{
  "router_score": "softmax",
  "routed_scale": 4.99,
  "vocab_size": 38837,
  "norm_eps": 1e-06,
  "tie_embeddings": false,
  "batch_tokens": 131072,
  "train_tokens": 1183000000,
  "steps": 9026
}
Below are experts of layer 8 (counted from 0) of a mixture-of-experts language model. Rows are named router (the router's row for the expert), up (a neuron's input weights, with its number) and show model dimensions 256-383. Each number is 128 + 32 x the weight over its row's rms, rounded and kept within 0 to 255. Numbers have three digits each.
Before each expert's rows: a language model's description of what the expert responds to. This comes from a sample of Wikipedia text that the model never trained on.

# expert 4
Description: Sports team contexts. Function words, commas and sports terms in team and season writing, such as Cup, league, match, a two-time, the two teams.
router:127058073083150084128093112096121117051089154101076139149184084148193166118121111135151085165143152108116145100095127125182155156149077106085162138080158157094102126073110044163158083135160175141144086139083111106143130128110096101134126130096167147099134138148097063153109099150069148147174130148173146098098200114157142113142075097096100134116115105114147145151120046048183113154173
up0:133132127119121133144134114125095092090089126113144100080114184095158139162127168110140170130083123122133145121143155119170096073129134073135151161133097151127131084159137124130126164088108108147206131133051136132134121119215216131117154133139120167092137095124129157142104120149175088120106138112120148171109104066096100116143147135132101098096119164100104128148102091112143123162108
up1:101186177172156119186132139130190137145188169162157179075172127138166123121120099156153114132117169058073130165101193215125087088128201073095147156083108164104161111119128144111146138158139112179130133138153153114079139105105180135104143174128168110111136174102078128126107139166082126124062163141143156106146107165127119192126109193157097104173121100138124163156171136094127108153188
up2:186195085138108124122092074166123162134095137155131144110137126140164069139149112157131124040152137151090143105116143139110172119173102143156126117126139087124168148125128147129118098088119155099154097080111110138142134082108131145097130119108200112125108106110146100174163146176123160088096105083112135132114094136067154165127122137199113086120114107156124165124078156079111093161132
up3:182172096133059170120147127175124175143189174107150131118128145150111064155145119141213195147130111121116167099101113107141128139093104082100101167139051133113121177133136111085101174172047134135122140121179106135139158104149185181118100100134156106101134090186189165125146111141154170151111113087088117121133081098162096143106173139093076125076144153110159090157114147156081098112148
up4:125130134147174104137125140164087116151105142147159116109097096083122087121160169163130158100095130135114120156109106070084064118140145165121140073159148125183081095133174165126114136137043105033092105160104112088145114117104213113161119095176128107115142163155136095136124117152139115185111086076122099068150148134152106132188172129100181219156156162136105132142101133193118131067129
up5:088123187102115054117172132124072100134104090178155194177120118123100142122149162121076128115140096089145158122124172153148091152107127134099125136120153084080105071203143141136181142097197133173147056128153072111093127109109137178130169125065098139125102152155129172120139111121132185109117060166166102187144118053118160148131085040123112126116151140163088092083127166151141137132151
up6:164113123159127183085133152166111143104159167091100107124135111129167114127162147109113131142108121111161145123139191160092101141116126127145117093160095079185122150143129133079087097148058215140172164110123163123135125189150145153141175154127112160167133110121145147151127129113146149145158089141117128131106140157168090164129140126149096155128102108071107128097174153110067074136102
up7:140150132096190149109088133133117124142100148091091161165119114106170153121137123141139153180132136066158135086122081147191180126153120163141136149131136085132082170079094107130099167193147182142131125158138073154135102077095142093149080095117168096155145108165119099124127053126103127107092128111143127128087142150125188185126165087118154134121120125138085117120163134130114097117101
up8:153146136119164136138149108090194096124144106182167175154103130107163160100141120105152131129087093129161084148146075083169116114149127098150081106166201156126128107113115121145155145235129132133155066168116167106124199123148119151127139126152172135174066128106099095018097141093138106129133150131139151128154157145139088153171098131120162157078135182132115168082153115131112175109147
up9:154117111118099124116163150198143119160134048194125202142164165091135159127117074166147116125134133161076099108117180146095090164112124138160188076159132081116118116141138185137117190235230147113149123123112139078164109119184165160132111204091159139101099085130142152147164105188125164107067103185168104113170085121078134165138103169165093158116123097112149078122154182118083134137114
up10:117163132118139102147140087151093134115158083100142099096135100101112151105082100139072100100144124136115152060135089174164193109139056125155073162111160157150102166082138099097122152167156116158175139112130113097108138049112147144180183100129112135067130102138117123124138118114174089160091163178115195177158149151080130117103060140154129090101116104149103138178077111147171037179068
up11:120158049085131085159161088148082124183108118124151182113112177111132111123127107130103099137094093066122108118105142161139108109091166099141107105106096125095149106162064162139176134146095195160086094140064168055125086090124166136106121110162158114133193118135128183176167110167115097139094145144141169143110148205203106169118171122122133153181118125100141142116158174057102090147139
up12:194157119131103084141163152131118142101158122137189073054149143092144086085138121126130142105087078084091163151142137163179167129186115153073124101127087109104122116139153080108150116177179097178129108183109133143129090110117136145065191150189157098092094082115114086108082094189115157163177136143107137145095165125144117103134151181090108141150113144121150132168076160135123148130111
up13:142145110149141166085138136119194125081161117110145094064120092125154116140143072174181131158071129095151119141106120121114117106126118206185071163117075137151103084168145106115146097096097143108080117173127165149124112108082207174092161160104130171112151165124151152067126094158111137155136157182082070108091168161127133172106135110137103240183091138109099161149125156163112106143119
up14:132139105150143108087166188110064107129128138156087166152178130136105120161118086117159120089090111194120173099144132095152182109145122133132178147094087135094180146163089127177113147105126137124048135127152134125075092136162159132085102126190166113130133137100098197136140170128129093100091155119125158156072147197139112179115152145084150176109121139091138110156173168118087099174161
up15:139122128117107077093102105097161111089088069113122134100128090135102174075165181170137151139132172156148150084184081152095125208217152129074149137128171089121112138139102136135084137117167133085187145153150184152088169146162130207137116108075057105024185116140110149131112128103156132123145114065122110134123130082099115145054180104142164140127184144156098116137104102109126144131150
up16:112156147138068175110123197098123112172154094155131112148102156128155138127160140130116161165116111125157086089084096124097099111138137195117143177143101126106153106160055161159127173198135131122166195142082173102118111144117140101095132095088147116074093135112153134080244111103089141134043127127115133099150101086142137108074128071200150102079107126071153151068104160088171133168140
up17:135134161146139105191158143147118109098078170123177154146127137137123123162129114130076141149063131119169106101137135150165132071103147154102099137125121146149070110153168128134118081164149138109175097090080177181162103124167097140132157097167102137109089112153103117089113117108111090103159147118122128070134116072164097154095125121207119134199173101084129104124122162211126133183101
up18:150203117102156195105190157129160142140143104112132071081080119146166123099183119169064147124196069194075108162138121123147167138119115168067117179114096104130193122113070128163108138178183104057109053193131156107166169100141116155169150090096123108102157186179129124093140161162121065098169177096130108065112190125111114091148126094143167132146084232158060144094084111113135136142123
up19:149140063117155171161115101117144150110057125119165105141101124092084156096114106149148157104125086136179142160177197149153112109124135123106120149086172169093127075115147131160149132159157123151185139121084106125085166151138113115080115133120112160125128116082156118118157119134214067048122122152100130118224090092186172091125168054158107100204128083192093088143114153119112184124142
up20:150140082157155132153084116130094161118106137109111087144202166147170091136096147195125134143143125191178107165156081121155114138128169131164190113150092131144124118179196146051134130119130139124144182149078099132071187160164133172176095091133128178080123100133135129172136128098118139177119139090121100151139123159139180086201138139167131183113118094177178070161067200122124171156102
up21:117138113179117157117154112153197043172076140137105119118131166133048151176189131105185187130163153093157110143143117109096126086090117149120061148131166140111084130088119114066144095169130092135121189060112071157096114144103147182132146170095109147122172123136132136094155100117106090100098144136130131154128167138132144124058118138105167141144149069100149076106146159115146166099195
up22:143178161193154102151144167146125131149133165123106048125110138081097096105129096123169120203074127088059118099117133172127131111133146100108129155180154137170146140108091138089120210187172150115116178090121060181119173117110128129085136144108140076116150139115104165142105110141091097156181111074096136049146125170125139093099143180146091077139170094101102116076155162161101116104153
up23:153130114137144139131103107077100152106103120155158121131118150094108151059146097109127132147098146153157153098102133119133134112125170088191162149073104100049082094137118106110119119125156122055102087098133105118132094094064134086170135068115168183092058097116101119132110079155131155099164082194142127150169160123094196126112169121103132129105131183086125112175035189149127183110114
up24:129137171155097178088118129166118075107214093156146114122167104127117092103148180148137143153188169147167127135086062136084095110100193182165145092111099121102122091149143149090101190049109114108143174089159138111146154107172184123103086103130126118162176168110192136137154128142149118134111097163140142126179106179165154056183164069100137162146149148182149137118083158187101138138113
up25:113150162155189142110143187158109096084165070147121127069142113136105073155108142097178118122159117124118097061115169141100135068129158108138174135178075103142117187145128109151182107114136144078138106151088130095168137129187178102084085076137114129097091172126140116102162112097096064119097129121110107158163076100132072172097174073102105088118165168106154197113072151152071135153110
up26:125146150160122118116163138115166162099084152094163138182154124142165178101093128133071121146100081129098128097078116130103178138143125186140177187122196139105111181159118121133118127166189111121135140113155121194106107131164123114123110142172119161067120126060147148147136116137142081094121127156120132151130112121146147156127129112176095110180166103078084089066185100119123164160145
up27:115153126148151158124179179105092148155091154091169115158088144195044098144135129122168167172095168149110078075164087110142093153137126084177081153097098109124145154190145117119171152115106137111145099118116149089060183120103148090118165063122172113100099121121173165089136147103126103158139104104103120126120143101120149105097088132164165144132105138151149116128084176117062153164132
up28:150159158166136161142172107123119093107163071148118122082130175172144046166115090143114219177102105165107131124227084080104141139065108138090096121153139096111090124133204093086150132109139148131131121152135134068182125209151108135089161136087108139157153079171101131086142088078174115149152114078132108197131066131134118139139153126112215150119103143112181100171127125097122186155127
up29:147117155129122137135193182166087113084129206131148069150097131084131108126141147135147152158102083072125106091233096162126116110093096139120073107174156087151092043101132120139141137109110148179126065143127095164118110099101132093095138109081154079087129096077093091141116164175099125107091137186162061144156151089118082123116149149111112076102097133129103095139092131140125086164124
up30:141128108137124133124102139150126091113087176112132148123088133123117194096170085112131122102144138131168170098116167229154161154072124128066172108144198146158125193119102098137103103140093163135073118162148107088119150162161137112141091157129088053115143111137109081125129119095064035091134129199119142178112097131129182137067117124131167127133124164033149077131080161122097121117111
up31:197122080141149145114130103120092107108116168172159131120132148115131202125134155093116125109150151163102150150183172175111123077154155125159154147147118140113112154115161164147145077154186149128158137095098145163195078107191112098145189154136116154088137142065122147163135077081129113120138109188232151140120131118111119125137070175142156129099161135134150126128127232130127153136107
up32:151122052140100133118161111136149150157163140129146095149137203147122132050102156094177138131096149117153094116118067167110171118104104118166118095126126163134111088085126126201082084165101180127127155142071153117112134074072147150196128108168172100110096156065091119157132076090114079095149089138140107153092157155131173093090114140127035089133086158120167160132104108119105152118121
up33:167122103206115188187148143172166112150122076111130129191114084156096122130085103177156135074134140156050113157172150141128166088129130111094139142153108055090181071109157073093166133146057103137149104117177105165130115119107119103138140147163112100127103044122128143143169090129134135171150124130173109123134160172116165120167184151138120131120140108096146096110098117138091074097113
up34:127153173129113153131195120118165140128118102153157130098146101083132062122151196095133137078164125067131181128091118115151110122129191113107133105131166144136104168081117095106133136130116159180126117160100140130176119174099133142043117202113128147155050114144143117098111110132148087126087097143093117134182088145120094173159141141176146149136148084073100093149186110074068138075175
up35:131149158159097091054179145087117095117106149105152134130070222119138140079111176127162164122133114099158146113150122112135091113117131088083160194136058149129173122126118101151120098252094177144146131235033108131114154081176161100137108115116109139112100141166114110082107118130145088120103175077123073146097081109174133144182132161156101069083158187143099115121109115160146115122078
up36:112184083181090168125125119169183115189125147121152135140151085135129128121146101121138154154137171089144108141158135113156081190127139132122144158122062105118086080173061124097147099110141128131161181112063171146145130115095124158086116130150117158116136076146140106119151148059115112111149099152118127135162175147143113136109082051144159126141123133146055126118177136124110140148134
up37:175170072146099144110125131224190148136151138120137092080103131162130124128108085164130157131096119182161134165157109111130138206148130125118115165127089096098109086187157094106136145150120105102076135174118155096113107156143088189119081067104144102129124163165131067133087140158104106079180152100117115078119118211119169130177098075136151145181128190189141138136123185114131143118097
up38:173188127151178154132147106089084158143098136128144125190112123151110151154166082095092134174121111186168125115119169101144179090153122137103196093105119117138147164115109123119112126119141148165129204123090139074114109140105094140145066165155141119120142115138085145117183175130079104164184130169098127154185196113112127103131126105094147133161126135113121124112078146156194118137160
up39:163116089148132138125182147126137161075145090117155135121136090120141127097133099078130144134170167116106187086098106156124135131136167127213099072092092145168112161174152170154181078164132125174150151101117157158138049105096146125150160142170128106125054162138113130131105083153140122198173104120112197139094149140089153081103153135082099162150142109146137125116143165153113174136119
up40:099130172112187163079159153187134133135139160121104116126140087121121180139127166127151108124145170120153126141107155172094097158128163118111155114190081100111184128113122188152120134092127124148141141141156111105122127132151094131127068153137120117194148102066142155154126136211120147070151113122117135152124152110148123096161154132139128116148113077108095074085131129216063170141091
up41:121193069113088184124170102154164091140107123138147192207106142157123099184124165168151159170134129124088138116151137096155190142084119174079085127102079079117143122177127143104132094122111170156134144149072138147115169162149112132136056101096115110082080097134213108107115143145106151078119063126096152144151146126165125150125094129064090135132058085188121105149113095117113164169114
up42:092146179120083071129157075162116083106153116082121179195100097152102179089119081097138107117117160031121125122098157154126096120167119125160139107110110151143089219103097123107075124156086114086064119107127081112117145104119100149077118196178158134122126155112073187188068093082107137124065145169162125172112151095115119179111142104113166135138084118067095126155148099088118092133126
up43:158116102151131114156184117138138110130133105111159135186128131145140055077110109184159170156115149116137102064131117104114126084075112167129112137096098117134146187091114122142052131115091107129081160114100113099185122101099157150086176203125136095125054064053099097114178105109142145136105115125114140184141141151095141147153066135168096133111155085063100139120167133100166178130098
up44:122108220081052212138134145116086105179125167132175142150106156122140137145131150175094129102135189117118160119105085143091114135104189161091166116143190124168078092115132063143141137147092117090135092143110141155145153071073157146139092118140126105097154176128062056073109158113107144063117104180128118172122162145169120160135086096169137147098169117128124154180107150169119081102129
up45:101118067152105160095146086113140137033080141154140117098151098139125099137125199148129132116133172111123121090083115088127143103153161115126089091079100107103122121136150134112105171187149113142096067130139131125102121171175191137107115144110110131128085099165159147126128142167130088203114130108090088231180134156140086128163188172170093171119175146153094119158105112100104094105071
up46:180125154137100132071171101148122105142117089083129136162149108152156159136183084104146127123171136137086110093139136062153137101139124073125164118184160138095086092132147092140120124077071191173142205158109092150145154097164154125204084122130118109097153142168043127103160131139136110078090179104171139158047113193134081120214098075109079140067117113071102107158115160129127116102119
up47:185151172098096152111115168116135095139173075177179133131103099156134139166153147086139132107141132105080174170086136122146122115144086144136153125153072119146102073074119111159125134071138122143116146154095144173133107179121106179126121133090106126104191135150150133137136152133105143086110173113151101170116157114072098064128110126131111125219221168108148181050125105145211113055167
up48:126122132145116112123193124139141175157137109160115130110166146092112111106102139039160131216136111150154121082099133057152082131161142083131149168122127175135111116127117087169145171109143149112143141066138144139167118075185127167147131217082111098112109150111140140134174085129150020061127163106112230166186098080126144132137100123118106152154147147084152158130162138110140136131118
up49:133174157103123132177125115127123111088156108151128069148122139135065134198113134156172107166086128104104140141181122181096151084124164106075117097128054120121173133106081090086122098112079133172110112175168096152120128157070150175091096164103166091153169160159120127204186090175088163145129198122166119145094152193115114126135150164160107148101147101104152162103122101110159157097115
up50:095166126168134117104111158113140115104084162117111198075122137146138119120157117119125129096138136139155141138157125148206151168145085110126155136087091124136159179113086106136028083155120150089088126113126155148087097137167140137151095122116114125062104171138134151104196117144137103117068077149186138080192157147102172092134124114175132098065096185113161086067133170091152142146176